config.yaml
balance_bias: false
router_bias: true
tie_embeddings: true
optimizer: "muon_variant"
Below are experts of layer 5 (counted from 0) of a mixture-of-experts language model. Rows are named router (the router's row for the expert) and show model dimensions 96-191. Each number is 50 + 12 x the weight over its row's rms, rounded and kept within 0 to 99.
After each expert's rows: a language model's description of what the expert responds to; "comes after" lists some tokens at least twice as common just before its tokens as in all text. This comes from a sample of Wikipedia text that the model never trained on. Tokens count by the router's weight.

# expert 60
router:77 43 37 54 68 46 35 38 43 41 53 66 45 44 36 41 59 72 54 47 43 69 47 45 55 38 50 61 50 55 53 50 52 45 56 82 62 57 61 67 51 59 30 53 68 53 36 50 51 38 58 53 58 45 57 52 60 50 60 42 47 74 29 61 58 43 48 39 45 28 74 32 59 41 20 40 50 41 54 41 50 66 54 48 59 26 53 51 29 72 53 28 57 69 40 56
What it handles: Internal consonant-cluster pieces like -st, -ct, -pt, -ster inside words (protective, structure, apostle, Gloucestershire, uninterrupted).
comes after: "fe", "tra", "ru", "e", "ve", " E"

# expert 59
router:91 53 41 41 42 46 38 73 48 30 61 70 49 57 53 51 50 80 38 45 47 63 41 36 49 39 63 40 27 65 47 63 57 28 37 42 49 47 99 65 52 53 37 59 51 32 41 39 61 47 48 44 55 49 49 50 39 42 35 32 51 45 56 45 63 54 26 41 43 38 55 50 69 80 64 42 84 58 48 43 49 43 45 42 42 52 52 38 60 46 45 45 60 52 48 42
What it handles: Short consonant-heavy pieces right after a word's first letter or at its start, such as n, t, br, pr, ough, as in s-ough-t, br-and.
comes after: " ", " C", " c", " S", "en", "C"

# expert 51
router:64 55 57 75 49 80 46 48 58 55 55 46 55 15 63 35 50 59 49 57 27 69 50 51 53 27 58 76 49 41 26 54 50 53 47 36 56 42 71 51 41 52 48 21 53 57 41 36 79 28 38 64 51 43 56 55 43 65 49 53 55 59 47 34 73 44 40 36 51 69 58 36 50 57 44 48 47 68 58 40 71 46 50 38 66 67 35 59 34 32 30 41 29 42 37 47
What it handles: Inner pieces ic, po, hi, ip inside words like jud-ic-ial, cor-po-rate, W-hi-le, plus single digits in numbers and tables.
comes after: ".", "if", ",", "un", " W", " +"

# expert 44
router:60 55 59 51 31 51 53 50 58 63 63 45 28 59 66 65 45 62 55 51 52 36 42 37 45 44 52 61 32 23 34 52 53 40 47 44 63 45 54 48 40 58 51 57 61 56 51 64 44 37 47 63 69 34 44 60 57 52 64 49 41 46 52 56 63 33 57 55 31 48 48 64 68 66 69 48 39 53 41 42 77 68 67 52 67 31 74 44 37 45 30 43 34 29 50 52
What it handles: Quantity words and numbers after the or of, such as other, all, two, many, several, both, and the hundred suffix red.
comes after: " of", " the", " and", " number", " List", " for"

# expert 33
router:68 45 40 53 49 63 61 62 40 31 59 60 52 69 49 53 36 56 68 49 54 52 56 28 46 44 73 36 62 51 51 44 32 37 45 67 50 53 54 49 44 64 47 43 60 33 50 48 61 46 60 56 46 59 50 33 52 42 42 38 49 47 27 70 49 45 24 45 53 58 52 41 54 52 56 54 53 40 72 54 53 54 49 40 31 41 44 57 62 48 39 37 46 49 42 22
What it handles: Closing pieces like us, ad, ck, z, tch, ja that end a word, e.g. abro-ad, Cypr-us, Du-ck-worth, Igre-ja, multiple-x.
comes after: "ri", "ro", "re", " Ro", "tri", "ra"

# expert 52
router:66 37 42 59 48 32 72 39 45 36 45 64 42 34 50 45 48 50 50 51 35 42 59 38 66 45 81 63 30 49 48 57 72 38 57 43 50 40 41 62 45 62 38 57 70 56 52 53 54 58 52 37 55 39 55 63 24 44 53 20 47 62 40 56 51 44 38 43 48 40 61 60 58 65 37 46 60 77 79 55 63 51 63 35 59 63 37 48 62 28 34 40 32 37 50 36
What it handles: Vowel pieces, mostly o, io, ó, that directly follow a capital consonant in names and words, such as B-io-graphical, Bigg-io, Ga-o, N-o.
comes after: " B", " b", " F", "B", " W", " G"

# expert 30
router:64 56 53 50 39 16 49 62 60 10 62 45 40 70 73 54 72 57 27 56 51 66 39 37 56 75 52 56 42 59 58 51 32 51 51 44 43 52 69 57 53 59 62 51 43 49 50 45 49 32 51 69 46 39 39 51 47 47 39 52 58 70 47 65 62 37 62 31 43 43 53 44 50 39 59 46 45 59 49 46 57 69 40 58 59 28 40 61 57 39 36 36 52 51 30 41
What it handles: Internal or final syllable pieces in common words, such as lect-ure, ho-we-ver, ele-ven, ri-ver, Uri-ne.
comes after: "ra", "e", "le", "ne", " E", "ho"

# expert 57
router:83 50 30 67 55 43 65 74 54 31 47 50 32 45 73 53 56 56 49 31 51 55 37 47 78 75 45 44 49 58 31 61 53 45 42 44 38 36 77 51 41 70 38 50 54 32 32 43 48 19 64 26 55 43 56 45 48 46 35 38 48 43 40 65 45 53 48 56 39 70 52 52 61 66 58 51 66 50 52 57 59 38 63 56 53 46 44 37 36 61 45 49 46 30 38 53
What it handles: Pipe separators between cells in Markdown tables of sports stats and election results, plus semicolons in stat lists.
comes after: " ", " 0", "%", " —", " 1", " 2"

# expert 56
router:76 49 58 60 40 44 49 31 43 53 43 49 36 43 50 37 48 52 46 45 50 53 40 34 57 53 64 57 31 32 46 69 43 67 43 49 67 35 60 56 66 56 28 73 41 53 52 42 45 45 50 35 60 28 47 62 37 43 53 26 55 43 22 40 65 34 33 58 30 35 85 49 64 47 54 46 42 56 47 59 57 62 53 52 60 55 59 49 53 40 52 43 60 59 27 35
What it handles: Initial capital letters or first syllables of proper names after the or of, as in Arab Awakening, British Open, Cincinnati.
comes after: " the", " The", "The", " of", "ian", "al"

# expert 38
router:68 58 54 61 40 46 54 59 46 31 47 51 55 43 62 50 70 62 72 45 52 75 51 45 63 63 79 49 38 49 61 44 36 39 38 47 68 27 59 49 48 61 39 36 51 58 31 38 45 48 52 28 54 37 44 40 45 45 35 53 42 61 61 32 48 34 34 29 44 54 75 45 56 51 71 24 55 69 46 61 40 47 67 46 69 49 42 40 43 58 42 42 36 69 32 42
What it handles: Table-row pipes at line starts and list dashes, plus pieces after pro or con like fe, duc, as in Professional, production.
comes after: "\n", " pro", " Pro", "°", " con", " ("

# expert 28
router:63 39 50 51 49 52 42 77 51 56 53 57 33 43 39 48 57 68 60 37 67 18 29 43 45 57 44 58 50 37 46 39 29 52 50 71 39 45 49 58 50 62 28 72 45 56 48 50 51 44 40 52 48 37 31 53 42 36 70 41 72 46 57 51 52 25 39 39 44 51 59 62 69 46 56 29 54 41 39 52 71 68 34 49 42 46 38 43 57 23 37 49 57 35 43 50
What it handles: Words in names of countries, universities and governments, such as United States, University of Glasgow, National, New York, County.
comes after: " the", " United", " of", " in", " The", "al"

# expert 20
router:62 39 31 53 50 71 49 42 58 42 52 61 40 33 40 39 40 51 54 43 55 55 37 30 44 32 50 62 38 68 27 50 38 40 46 52 47 52 48 36 56 59 30 48 63 43 48 48 45 34 53 39 66 40 45 42 43 41 60 52 53 53 44 53 61 35 38 49 42 70 68 41 49 75 81 47 54 63 58 67 56 33 62 51 58 42 51 64 52 31 50 43 59 55 47 55
What it handles: Word-opening capital or lowercase letter pieces like C, G, P, g, app, imp, including country codes such as ARG and ENG in sports tables.
comes after: " |", "-", " the", ":", " a", "N"

# expert 5
router:52 52 32 43 62 32 42 47 78 38 43 45 46 43 59 53 51 59 47 62 33 53 57 39 56 48 56 38 45 67 36 59 60 32 41 41 51 42 56 57 61 74 49 49 66 42 37 28 46 28 73 46 54 36 47 39 42 54 63 31 43 61 44 51 74 43 48 46 29 50 71 33 53 54 41 44 83 82 48 59 48 59 51 35 46 49 36 47 59 35 33 41 45 64 53 47
What it handles: Single capital letters and short caps inside acronyms, codes and call signs, such as N-C-AA, WV-O-Z, IATA, GF in tables.
comes after: " V", " N", " S", " G", " W", " F"

# expert 12
router:76 52 61 50 48 22 44 32 30 33 52 58 60 41 44 53 57 73 25 57 50 58 37 51 42 63 64 36 67 50 39 44 34 48 24 75 41 47 58 28 49 65 50 58 56 43 39 47 64 45 51 47 73 41 53 49 29 36 30 50 49 58 52 48 41 52 37 57 68 32 52 46 82 56 50 47 63 73 52 43 49 50 54 43 48 44 47 49 54 53 40 51 29 38 36 40
What it handles: Short internal syllable pieces such as ra, ru, na, ni, un inside place names and words (Ukraine, Qumran, aircraft, struggles).
comes after: " d", "d", "c", "an", " T", "in"

# expert 16
router:54 42 66 50 53 31 71 29 41 61 45 54 53 45 58 55 68 51 63 64 39 49 58 56 48 50 59 41 50 38 59 77 51 46 39 56 47 59 50 58 50 42 25 42 65 61 28 50 47 53 56 35 64 40 43 67 49 50 48 37 54 64 47 38 52 29 33 31 50 56 73 56 67 49 58 48 65 56 52 57 41 40 43 52 56 35 55 33 35 44 36 42 55 38 34 14
What it handles: Opening parentheses before abbreviations, conversions, years or glosses, such as (SI, (4.76 in), (19…; also word-initial capital letters in names.
comes after: " (", "\n", " \"", "-", "==", "\""

# expert 45
router:65 38 50 49 56 26 58 41 69 43 65 56 62 31 52 34 49 63 19 55 38 59 50 37 49 74 73 53 63 30 53 68 61 35 50 58 65 45 67 59 58 57 37 59 56 44 47 58 35 37 50 47 55 43 58 68 31 39 32 34 53 40 41 45 57 33 33 55 51 38 48 17 44 70 49 45 53 57 49 58 68 45 56 47 75 48 30 25 52 39 39 50 25 60 40 50
What it handles: Syllable pieces and accented letters inside foreign names, e.g. Go-vi-ndankutty, Rosenq-vi-st, Nguy-ễ-n, Y-un-benun; also vi in aviation.
comes after: " E", " ", " S", " K", " Y", "y"

# expert 49
router:62 38 30 57 29 43 68 59 51 47 46 42 58 49 31 50 51 48 45 36 45 50 40 37 65 58 68 59 52 65 53 83 48 36 42 77 32 55 73 45 54 63 45 49 61 43 42 65 47 39 49 44 76 34 49 65 53 47 39 54 49 49 44 49 40 45 39 44 55 52 55 44 47 63 40 48 66 42 48 49 48 51 55 72 65 45 44 58 75 48 49 33 53 27 37 56
What it handles: Pipe separators in wiki tables, mostly following labels, names, or numbers, plus section heading markers like === and semicolons.
comes after: ")", " ", " 1", " 2", " 0", " 3"

# expert 14
router:60 29 62 66 62 53 37 47 40 35 59 55 45 62 67 53 57 49 57 52 51 54 45 32 48 66 68 37 45 53 35 46 59 38 31 48 55 59 54 39 40 57 31 57 48 50 43 63 52 57 32 59 62 37 54 38 40 58 45 50 58 49 35 60 54 51 51 37 26 62 63 50 55 44 40 44 51 97 63 57 77 33 66 40 75 48 35 69 50 54 46 37 64 41 46 55
What it handles: Prepositions right after verbs or participles in running prose, such as from, with, by, between, about, including, as in came from.
comes after: "ed", "s", ",", "ated", " as", " U"

# expert 47
router:61 39 29 46 52 45 71 29 40 41 25 55 46 73 50 49 47 51 68 54 41 49 47 59 60 48 56 61 51 70 65 46 56 44 22 68 42 59 63 55 45 57 45 42 72 44 29 40 52 52 45 63 47 48 57 53 57 38 42 55 66 40 35 35 49 32 43 46 50 55 63 35 58 36 46 52 54 39 55 45 84 49 63 72 49 63 53 61 33 49 33 33 60 41 47 48
What it handles: Suffix pieces completing a word after its stem, such as ing, ed, ted, il, as in rebu-il-t, refer-ring, contribu-ting.
comes after: " tr", "c", "b", "p", "bu", "iv"

# expert 22
router:83 40 52 57 20 61 69 45 50 58 60 68 63 70 61 31 40 52 62 36 31 55 28 27 70 53 46 51 40 36 49 65 63 33 44 57 55 47 71 52 50 59 52 43 55 39 47 42 59 49 44 35 59 53 44 68 37 43 32 29 66 59 44 53 48 18 55 46 55 46 44 48 29 58 66 67 58 60 55 60 57 42 60 55 51 50 33 38 59 48 43 35 62 66 34 41
What it handles: Mid-word g and b pieces inside words and names, such as enlar-g-ed, ener-g-ize, car-b-onated, len-g-th, Habi-b; also digits in score tables.
comes after: "n", "er", "en", " La", " re", "li"

# expert 55
router:89 37 38 59 44 52 43 54 59 27 49 47 42 41 74 26 44 63 54 39 51 49 58 27 69 33 41 39 24 46 39 59 21 44 58 62 38 45 64 62 32 68 66 42 71 56 41 52 54 52 44 44 75 40 55 65 40 37 46 41 60 53 27 33 58 42 51 68 42 67 63 36 53 50 73 52 76 43 43 58 54 46 38 37 63 47 43 26 47 44 39 32 56 16 45 40
What it handles: Word pieces 'm' and 'am' mid-word, as in proble-m, phytoche-m-icals, Mi-am-i, plus ep in ke-ep.
comes after: "ce", "le", " Com", "ke", "re", " the"

# expert 21
router:75 69 37 69 58 50 51 47 34 39 41 52 42 59 49 47 44 59 34 46 48 66 60 31 46 37 56 48 30 62 50 55 36 59 26 46 35 61 48 52 69 50 47 64 78 41 31 42 47 35 57 53 50 42 52 49 42 59 56 52 56 48 55 41 64 46 34 55 37 45 59 66 45 42 61 36 57 56 66 42 46 48 47 34 70 43 52 38 44 49 39 27 28 68 50 40
What it handles: The single piece s inside or ending words, e.g. ves-s-el, neces-s-ary, uncen-s-ored, force-s, discus-s-es.
comes after: " ", "s", "ba", " re", "as", " con"

# expert 42
router:50 59 64 63 73 64 55 46 48 37 46 44 57 64 47 28 40 49 32 18 60 32 54 32 55 36 53 31 54 39 48 60 47 37 47 46 46 59 62 35 47 61 54 58 64 42 43 56 63 42 39 36 42 44 57 69 47 51 54 44 61 66 42 69 53 47 49 41 50 56 64 24 72 46 40 42 47 82 81 48 67 39 46 43 38 54 40 42 51 51 59 34 46 40 51 42
What it handles: Field names and their endings in infoboxes and taxoboxes, such as Born:, Directed by, Species, Phylum, Geography, name.
comes after: "ed", " Born", "-", "Release", "duc", "d"

# expert 58
router:66 46 54 59 31 41 68 39 48 36 30 52 37 34 56 61 39 67 59 44 59 36 29 59 62 50 72 45 35 46 46 59 51 59 45 45 58 44 65 51 38 64 41 57 57 51 36 50 42 45 46 66 76 47 45 69 39 35 32 42 56 54 54 56 65 45 50 37 46 51 82 58 37 51 41 50 60 60 42 42 49 42 49 42 58 46 70 55 48 66 46 42 58 72 44 35
What it handles: Commas and "and", "or", "&" joining items in lists or clauses, such as organise, host, and run; Foam Lake and.
comes after: "s", ",", "er", "es", "ing", "\""

# expert 11
router:74 32 37 57 66 51 51 58 56 48 61 55 47 28 40 62 44 36 57 44 44 38 30 38 34 57 53 38 50 67 45 51 43 55 54 73 60 71 66 50 37 61 62 42 33 41 45 45 49 54 45 59 38 44 55 41 36 41 45 46 61 58 32 58 44 53 41 40 51 73 65 49 60 53 57 60 53 71 56 35 57 58 68 52 67 37 45 53 41 53 43 41 53 50 34 64
What it handles: Relative pronouns and conjunctions opening a new clause, often after a comma or noun, such as that, which, who, but, when.
comes after: ",", "s", "ed", " announced", "),", " said"

# expert 15
router:57 67 52 56 49 38 51 36 60 48 48 56 46 52 61 60 61 77 62 36 41 59 62 39 79 71 56 63 41 58 60 57 61 39 44 63 50 51 56 66 54 65 37 55 39 41 44 36 41 47 38 38 56 43 31 30 28 54 57 34 57 43 50 38 46 40 38 60 40 34 63 38 45 58 66 42 50 76 66 41 60 59 56 44 57 53 51 55 66 38 59 16 43 47 48 42
What it handles: The word piece right after an initial P, p or Po, e.g. p-hy-sicist, Po-li-tburo, P-ol-ish, PP-M.
comes after: " P", " p", "P", " Po", " po", " K"

# expert 53
router:48 50 78 60 38 51 59 44 51 47 51 36 49 46 53 46 53 50 58 47 32 62 26 42 59 38 52 51 40 31 51 43 34 58 35 42 47 59 50 50 53 71 47 49 40 41 41 57 50 49 29 36 50 60 65 41 41 43 53 47 71 71 44 55 63 33 40 59 50 55 51 42 62 62 29 41 69 48 58 42 62 49 55 41 60 33 51 63 71 40 28 49 46 55 28 48
What it handles: Word-final pieces forming nouns, places and names, such as ia, is, ity, ism, y, as in Illino-is, author-ity, poet-ry.
comes after: "il", "ic", "al", "ist", "g", "ol"

# expert 34
router:57 61 54 37 30 64 70 57 42 53 43 80 58 44 61 26 31 51 54 41 22 69 45 32 48 50 41 66 41 70 25 42 46 51 48 46 59 58 40 31 35 79 36 46 52 38 40 51 64 39 45 53 64 40 23 54 59 45 37 46 46 48 50 55 71 49 32 41 58 55 42 65 47 54 46 77 45 83 47 48 54 47 45 41 69 55 52 52 64 39 56 47 35 46 38 66
What it handles: Mid-word k and k-syllables such as ka, ke, ko, ki in names and words, such as Brooklyn, DreamWorks, Greek, Čukarički.
comes after: "or", "u", "e", "i", "ar", "o"

# expert 4
router:57 50 52 42 40 72 39 50 52 38 55 51 42 61 48 38 59 74 43 48 61 41 47 42 58 41 57 41 38 63 34 52 56 54 54 56 71 37 50 50 64 65 49 56 56 53 43 39 38 33 45 24 79 33 44 35 45 47 47 56 67 61 60 74 76 40 40 44 40 56 42 45 43 44 31 39 46 45 77 50 78 62 56 39 68 33 56 32 59 47 36 47 48 37 46 40
What it handles: Adverbial particles and direction words after verbs or "the", such as signed up, out, over, into, the east, northern.
comes after: " the", "ed", "ing", " took", " his", " a"

# expert 10
router:75 38 48 38 27 52 64 48 47 47 76 73 55 50 43 57 48 62 60 30 49 57 52 37 47 48 64 33 37 35 67 47 22 31 48 57 55 46 60 28 52 49 41 71 70 54 57 45 40 40 56 29 75 57 45 61 54 44 40 35 58 61 31 45 40 40 33 63 55 46 60 40 56 45 66 60 52 61 73 55 50 44 70 51 44 44 46 63 42 40 49 45 49 34 43 21
What it handles: Short first pieces of lowercase words, mostly nouns, such as tr(ee), p(rices), gon(ad)s, re(al); also the brace after LaTeX \begin.
comes after: " the", "ing", "ed", "al", " Ro", " a"

# expert 3
router:66 32 50 55 33 47 50 51 55 54 40 56 65 37 54 31 35 68 46 51 44 65 24 47 55 65 44 49 47 29 54 57 22 29 45 42 46 43 51 50 43 50 73 54 67 70 45 48 52 41 42 56 81 28 49 39 47 61 47 42 73 66 55 25 46 43 48 44 38 56 76 50 59 38 75 51 66 49 73 45 46 74 47 62 59 45 66 35 51 50 45 37 37 38 31 48
What it handles: Word-initial prefix pieces like re, con, dis, inter, trans, un, plus inner pieces such as op-port-unities, re-fer, Admin-ist-rative.
comes after: " re", " the", " for", " and", " to", " Re"

# expert 62
router:65 48 62 69 51 56 47 53 50 47 71 47 41 52 63 38 68 54 55 40 44 38 22 41 64 45 43 55 42 60 46 63 53 54 48 76 39 48 55 62 43 56 31 55 43 48 22 57 34 44 35 51 44 34 46 49 41 53 63 37 64 51 48 56 40 46 48 46 53 51 51 54 40 54 50 38 50 30 77 44 68 51 63 35 42 40 61 39 63 47 22 52 45 36 44 40
What it handles: Endings of place names, surnames and adjectives such as ia, ard, ian, ton, burg, land, ville, plus County and Street.
comes after: "s", "y", "and", "g", " As", "ad"

# expert 18
router:64 42 58 55 35 37 53 54 46 40 50 64 40 50 49 52 39 59 64 50 40 54 29 43 41 60 53 50 40 33 55 53 41 60 42 76 66 42 67 49 59 50 30 59 53 50 47 49 46 73 48 52 66 37 57 71 30 50 58 22 45 59 49 54 52 16 26 33 59 67 64 55 76 49 53 56 34 63 62 54 50 53 54 57 53 39 51 47 58 30 39 51 53 49 22 48
What it handles: Capitalized first pieces of names and titles after commas or credits, mostly first names like David, William, John, The.
comes after: ",", " by", ":", " |", ".", " of"

# expert 8
router:62 48 61 54 40 55 74 59 38 45 49 49 24 31 61 51 51 55 55 52 34 48 53 44 53 54 42 58 53 32 25 74 49 55 50 57 36 46 53 53 49 58 38 56 61 50 42 41 38 55 56 43 51 49 43 65 44 36 52 27 59 57 52 54 68 45 38 30 48 40 70 41 58 53 66 65 49 48 72 60 60 43 68 38 57 40 48 42 53 33 32 43 45 34 32 32
What it handles: Numeric tokens in tables, dates and statistics, especially the century part 19 or 20 of years, as in 1994, 2019, 27.3.
comes after: " |", " 19", ",", ";", " (19", " June"

# expert 9
router:67 31 68 43 59 59 51 51 54 35 42 69 48 44 66 48 56 49 67 44 32 33 36 63 56 43 28 36 48 33 57 54 49 47 55 56 34 29 76 64 43 57 33 56 59 45 53 44 58 59 52 56 61 45 58 50 26 44 51 55 55 65 50 47 53 37 27 52 67 52 52 49 34 62 55 51 53 77 43 56 40 35 61 38 68 47 45 21 55 46 52 50 13 44 46 65
What it handles: Mid-word syllable pieces ba, men, van, ban, man in names and words, e.g. Saq-ba, no-men-clature, rele-van-t; also General, Army.
comes after: " ", " the", "er", " =", "A", "com"

# expert 25
router:57 55 42 64 50 42 55 47 54 23 42 76 57 49 60 53 62 48 57 49 30 57 41 29 59 63 65 52 30 72 33 89 63 45 43 74 51 46 64 38 46 54 43 42 70 65 46 37 62 44 57 43 76 48 44 46 39 55 44 46 61 45 29 69 67 34 36 44 38 49 50 55 54 65 45 37 46 50 56 47 50 43 69 65 58 26 40 31 68 49 48 39 42 34 36 53
What it handles: Pipe separators and punctuation within numeric table rows such as sports statistics, election results and scores, between figures like 0, 17, 27.
comes after: " |", " 0", " ", " 1", " 3", " 2"

# expert 43
router:68 39 41 48 56 30 49 40 55 42 62 73 40 35 59 50 62 76 51 43 43 56 47 46 52 39 60 57 33 43 69 47 35 43 52 49 47 41 51 49 60 50 19 62 52 49 49 51 46 61 41 36 66 43 55 54 55 22 50 43 48 48 50 41 60 41 59 38 50 48 59 40 68 58 52 42 42 45 52 45 50 57 88 40 83 42 43 32 51 45 26 43 27 57 35 40
What it handles: First syllable of a word after a space, like se, di, tri, pro, go, as in se-ction, tri-al, go-vernor.
comes after: " ", " a", " the", " and", " to", " The"

# expert 36
router:55 56 37 32 64 27 41 56 53 55 33 49 65 45 64 72 61 38 50 44 40 61 38 43 69 72 55 24 39 40 32 46 72 45 52 72 62 36 66 78 59 68 53 39 54 62 53 35 41 33 41 55 57 33 47 44 45 51 53 34 42 40 57 52 64 38 42 38 44 60 54 60 65 70 42 56 52 55 83 44 73 51 60 35 37 38 49 53 66 36 28 34 46 46 44 26
What it handles: Mostly the word piece in, often after F or G, inside words and names (Cardinal, Griffin, Penguin, Kinross, Findlay).
comes after: " F", "F", " f", "f", " G", "cc"

# expert 40
router:49 42 56 51 44 52 67 58 39 35 53 51 39 62 47 46 57 50 63 51 59 44 27 47 50 51 73 61 40 36 42 73 54 38 52 59 62 51 59 47 55 65 42 63 57 58 47 56 52 51 50 47 69 47 52 51 58 47 45 47 48 32 27 65 49 48 40 41 43 61 63 64 46 50 41 62 79 91 56 53 60 59 63 49 47 40 56 67 48 64 57 41 49 29 18 58
What it handles: The preposition "of" after nouns of measure or membership, such as depth of, length of, member of; also by, between, because.
comes after: "s", "ation", " one", " part", " end", "ion"